config = dict(
    d_model=128,
    d_shared_expert=0,
    moe_layers=[2, 3, 4, 5, 6, 7, 8, 9, 10, 11, 12],
    balance_bias=True,
    scale_expert_input=True,
    init_std_router=0.00698,
    vocab_size=2048,
    norm='layernorm',
    norm_eps=1e-06,
    lr=0.00377,
    beta1=0.95,
    seq_len=256,
    dataset='wikipedia_en',
)
Below are experts of layer 8 (counted from 0) of a mixture-of-experts language model. Rows are named router (the router's row for the expert), gate (a neuron's input weights, with its number), up (a neuron's input weights, with its number) and show model dimensions 0-127. Each number is 128 + 24 x the weight over its row's rms, rounded and kept within 0 to 255. Numbers have three digits each.
After each expert's rows: "comes after" lists some tokens at least twice as common just before its tokens as in all text. This comes from a sample of Wikipedia text that the model never trained on. Tokens count by the router's weight.

# expert 6
router:143142148117147129095106117100101125149115147144123137110079145140121154152100162145133140105128160138123166112130149122129104133137110133080170135101128090131147152088153124107141121098162099136092057134131142152174132091167154116093111114088154104153170122118146134100142124110106117098158118107142167157147160127161149130123084146145156143125111135159127082137107178087109132103119
gate17:155175109155116114153115162167128111170122113094157149117100112143129100128094117116116112129099133169118160129128163126133112151115108089092133151115125132121136123135128105129083130139141156098114093136100114108106200134124129114129135147143103151130186153095138113150105144161136159105091142128152143117152110142135119135185117165115146141111127068155134085123153091122127117096068
up17:142173138148103139117148091140152111096151111142115099088125129091102135098149139146108149125112120103110129129146071165143137078139147124151126141080181122122122144126130167100130162151125120142141141136092163106148141132116165122110088103137143090121105146140098127135128113104117116138118113090086139116137153160108123116136115116113127100188162171165132139084181143100137122169173
gate18:116119143120096114100121143147125110159106142137116147123139119108122131172121151134103164168106147089128127153094126149141126118111125067126143101107084144138119120137127156119111125133143128119155122122154120109161158142141103115152112191136057080131160147085104106121121134153145111120134116117168118125107160073126105168109141137099070187118141102184160116138110156115143121137142
up18:126146136117084153086191145119134173110125115142149094136099150150124068135147126109066126095108139119117104143142113158123147104133126105127125114119152163127109111128103185141152157136176172132148118143136083161119169127141105164117146117131114122110112130100126133116112121119149140089121153092098139142119131157102095140112181099150106124136135139100160089134127145193133140131105
comes after: " the", " of", ",", " (", " a", " C"

# expert 27
router:119128170166090176076106118125145127117193145150131149126096129103093176110136126127110125129125144127129093114115132119139171172137111116109134136121075108109118156096123160094135142187127114126125128158110153155108085154137159131130130115136104166125109156103088123076113162113087137139126124133147149079137116104178165149149141117119123163094136131131110118103134125148127166115121
gate17:133112125132171123121094156096147151192141150120076139141112106111143167150114103145146137075133136101170100116173165177123131127145112139118153138152134133107161110154080106123100152132125143102135108131157112107141114139131108127161162137068109127134127163085129094109160113166120128083148154105096149115111138160110107122123131157127136111178106117148121108106128091118102099108133
up17:120149156104138140100132182121107154155152107112152118111115100123117151113134088107112083076139142120150160120128149172126082148131160124090102103129116158108124121137120106119136155161145116123093133149128132107120112116123116166157193121108130110139099136078139107116156139057120153149130122107144126134115161129148074147140148113117160135130132115099116158159179104098179117149109
gate18:165117164114123103095153156108112104131117118129154103135145124153154167133089124138116133105090161122109136138125157128119136114119117155129137117114088091126110165161149127138162122171094170110166137098136137129126133158094108063144113129123112131114085149135156157156091168110081180115158132112104122090083129125114156061136122133101135153153146129145125132164088143155135119147122
up18:093109113104116099116136127114114143142109164130091118085148114127154119144124132127119137101118154146147133154159146134170127167135142125158144126142138162109132108126109151119120124107132104106104094105104150075134131138153088163124165058136146117131156151109120118111174102096099112084156146115146122170067134182131125155147098159171086119114129092115187128130157125118116123141145
comes after: " ", "==", " a", " re", " C", " was"

# expert 1
router:173131122112109155138085172108129146149088076153163136116109126140115148135145116190140130131091124122103148106109131119183169123100103164129068137103141112102109128129141114115147144112162126114143089111150138122161114136122127139141122106162147127129124116111124115114136126121155126106088181142116092153104117148161116155145116137195110143147112096160136141110147085131120114065150
gate17:056129134144129132129122137124074136164153111137131116145094134092107128141121131127098114111084122109143108118147155199174114185137164154138075130142131138107179126129104130131125114150166129113135131165085131174121156141154143105066128132114123102138121118139138120087081137120140134131109105137108120136082156144150080113124145104146144149155129122140163136147159141090133128137140
up17:154143161101124134132145145111130153123106132140108153081138123162133120113132095140127159152121073148152138148136088133085123091104152089100151109140107122171131093132088101160147108112125169137172096126141156120113130104136112118130168136151142122158176145142106151152186141108100146141134107096129117108159122097102161159139146103108123117123101137121114093096137126195154084120101
gate18:065143121108098101119163105165112148127115128150113134095081107108105105147082148129117156088135137135092153116180149082158148167125124153152097116092145140142136131129138133148093126125168085142143139116094149135130156109147099110119105111126128097149143096127142162101116146155127119131128130120108161151091127181125143172096124131140114144140154134148164159104109175133091129107170
up18:112124172171160167141139103118120157151135138127134119116151140112116161138104074170175129144140136136122174125090129128120125119130116147126136164128107122148123149142134155092135148152172073133119085085152125125107142146151113092087148148112104132103123118124107111073134128095148162085132135094107123113132121097098144128113178154061140123138150147132141133125096158072108144136131
comes after: "-", " ", " Mi", " dis", "is", " Ma"

# expert 4
router:116157177127166103133126134137120118143143149165129148124133123121131143187104109165123108142111109145117125137114131125162128170168104126115103128103103104126146116142120080123147128175153167114125114119141162130099122139139104082057164131130096170121153128128111174146147136144105137092109172167116120113082127103115086139148084113110144120137120137153138111129109126095079158171159
gate6:107124109126129114119118100138161136156137118164090152129131152107128137141125096134110084122143159097105148110146168086069123076063124167143136143132142132160140156160099120155178142138132151130107141141113124129129147123179140138128116135141078124205105165127139102117097159084152127133083137109122127131127120101105130125182132133144110113149123139115085139115091130110133160120147
up6:112131157142129142146096109134164080139158107129092146126113132113163167143098098130094171154131147091105153102103093137074109153102102158124125139130145144161123171119139121145108128122146152102160105167116181119125112153115144099159173137097102125143147146133132130106131144158189107173130129098103129097148121143149132122103129142163145114100140108111112149096146157090087117096135
gate7:150141123156109168178171127134102107173145122139114092100097126133116097099149092122112145109142143114148161128125136144133105116150122121125145150114104192114123120141130112128094122150105168169193056151106116187139166087155109137120123178148112119141079144124099128146138135091130135134109128131109136133111142124135098116077137142112150128162157131112119131136132101121158105120151
up7:130132107142129171160177134171098104192117109103114125126095127142180082111115125133100150150164115109113162118146118120147115141190130119132138115114109160134113100122114110114137100113106140170176131140093122141143160081140094116124121165126125143072141151125091158135151091123097151106156118129111152121123118110160118148071142157112168127114170128120133118112119136113136156108156
comes after: ".", "\n", " |", ")", ").", ";"

# expert 0
router:081178108164051120157152126113158118145080103164119141117088100100141116128118138173128134135100148138159135140091136150160080161132125154119109118112125124148117086126121103160151136144129158125131181148086136145127118145139137145116113128127129139154105122130138118158176094175094096148131111113103074126140159154136144146119105100126093154137123131135111142119162107106144144107161
gate6:125175128144115170116132094094087188105143132155114164115094108148110099167163144123116122133135133125108114105131138143135144094159145117145142126099143095108099119103083160138084095148114116113144144148118101135126128157119100166144117125106108112121150105178086134084117175134119139109071168135142117117140160134120131137112112159173165103123125134121118154130157090163146080125139
up6:128166157157113143122129069085101157113149140154106136123082145159133134143132141126134085115097111115129128081115106157118107137150153160122161107091141107133125109098113163149132116118131146135160137180102144117163157151130104190086131160148104140144143122152098132152144131150142113103133154087136073098098142126134122171061113121144148127125115121145118137114156083140118101133141
gate7:134093139119129134077148136111080105129147132126106131164163154135139182127141118156128124153178147082111180163117132122125128102120109134150125093132135118123125133170110132119115126112123149088107117146123122095093101121136155078126168080140175143102158166131123129152127125091138115109172135135138139130109126070139096142143119189136146127121107104180102100091143159115115143115114
up7:145171108090117171126142141144098112137123094137149111147102116102125119129155139133123166154107140150109140135111106168170127102059077160115111082164143099094153133169116114169120063108126122145166134084103111111113139130136136108137144101158157116131158116153147157119164142091130100111135102117131155115120149138155154117124124146138118100153110138110082114122114185135113153116122
comes after: " |", " ", "|", " (", ":", ";"

# expert 30
router:130097074101128108165156149115152123089117165093105090152183139125146091096152134111127125131159125130134104128124113147106128119128140155148182133091135103140150115124112164128111098121140110147093130099140086126098172117076152127119147143135107123122099141179132110131125083142170119139111109143120159108159133145087152105101168128113106131140090124118169122178132103124165121130165
gate6:156119172126128099135150113153091136139135171120098197162146142163138112119108102166141165139097157137153151113098109141107090123115095113114122144106123145133099137115152132134097135170143130118124124086131177094057127138138120144130096136123125112114128132098136123125155135113123161120122153100130108119145105113120139148166099125107124139137117071116142127134081124155216104149131
up6:140124128099118126147188096139152090118137162080084140102175151134157109127114121129127165131167171162072135094103101162152144154154160129120145097088138112119107066127126126117132118146143134106119144100133182149143179126105115145134101120119098104127128145144120118154118125102101102122148094079139138134139115131087126133108106130147135129129108123150155124163152117111133149068136
gate7:111118120150133123125091081099132138125096133147081159198131110121081117153112104099122134163123160140113126110135145143097102186183089123108114149101151104141137118119118109145106126139112177120137135152121140105123076111133123190147126109125091119130144133124106149174140115132138155133149145080096100166160084099145117130131124171132108152135122105102147147112121121098139159139133
up7:111135131162141108102135132141109099159115117086143127106141130140135153111117128153159126103102151164105132164161148156106129158150115076101134139134101100096130148106168086155124133155157121153135109121145117171129087104125120131150153136150103131143122105136128093141181156135124146126098101102140123133136149146086097142107076127109090147153113071155186141173132084124090140106154
comes after: "\n", " |", "==", "===", ".", " =="

# expert 11
router:117098167129114132136144120105120188154124116102129110110128084160123130111149190122091138121178124143102151127141107141174110136142138138125165157150104189110119090131116123133117123131129147150115126159116108143110132106097080152133134120178117127152121149119154142045130139116098122111120131151132085142086112191100113135137145129124131129143117100093163097144132118131091127125165
gate6:138129123169147140122106109163101117145138119127136140131093110114135134135124162118114125140133109160111119095103163109157103110115087141084151168161167106110133168113171110120096107202121098136142136156113121076140143145164147141083111111134138124172116167124161130151123125126110117095133125099131183154131131118139158150111071109094155157104119096168108119094146138093112117137134
up6:116126161167132126132126144167104134184142068115140129110096084105120122140119174095110159127145112148103141119123135125157091103130097148102156128133128108088131131144133103129116108200134094149148118139104123098151129113142128150107146114158121090189101183144129146139129115128093098122106123108177152139134113157155146137099114138119153162118114068145118117097141114123085136130147
gate7:153132161135101155124132165108139125150161164099160136151095115094128189131117145149134076137154139129100130106139138119133129112078131134116128083149135102196130149151113117091126186130098131109148151143139131138090097134136093143109128090150154090153127145139124101112132134117105148100142121115086138135129120120110105130168114132153100114081135111119135153176180155078108116113115
up7:119147117161161172126123122091116156114174131086119104150113094131115147126106139158112136061120103161109096117147111137105119107138143162124124119129115137155153160149150138168140147134131127103129127154135101173100106105138112130086171081115172110110129158121118168118134129156098127120111153151122114111132162150128145102203089134148148113132117089130080110120123152094116084146141
comes after: "\n", ",", " \"", ".", " he", " and"

# expert 29
router:115089098150105127114127094136090157152133141158175130121155147134116127133143086121158125156137113105093122098119106123145087152133155163094119154190122106116124132100154172142103114117153164108127096147128166141073186121102120108135132069104130134117149131104130136155124162081143147142133122115152140144088153147160110161128141114108134127088110157081108136162124145113145145110143
gate6:156114177117092160138124132132097206160114140153131144159118086127146129141138149114136112153169141110115144133129126082119146130116161119069100103129148128150086117141143121136127143125138114124118163183134156099068145161164099137121132095130143152132123125103076167126111104111086103144166156084110162139120128104157123149121095099126109157127120112119147118146107139106143096146117
up6:142133093138089119146142128185147132120142167136123116123136133122119110181163121093123146129137135139128108080165152102122112137105115148130106098133160129134140077138152122094143151135151101086160142145109096133115123113128122154165110084166113178142114146101121146138112116088090106160128119136105148131142157154055140120122105168146074116105166135120158129146136136104142077098127
gate7:075119134111154136123145125120155096116136152134168092136095122160113123092097130114071181128153150102107137087141143130162102135106148125126123129120080120123119076101108113114162138159142173161139115095161139114133155126110138122115166138086160112136079121139136160132133122090101137129130146095132105183126110137151097135147112141138130157126144163156151149074126129125125106135184
up7:156080137118141143088119146118174102104132093137147172156169182178132125135166130106137157117121132158101111097145106099149109135132114145135112141110150132136156099131143148107122133106128138131099190150137123131136087090108131105136115101134161144147148122121122153116140129181123109108106129131074115166139085082146118116124115183142146089146109094081144156121156116116125154107119
comes after: ",", "ed", " to", " of", "ing", " bo"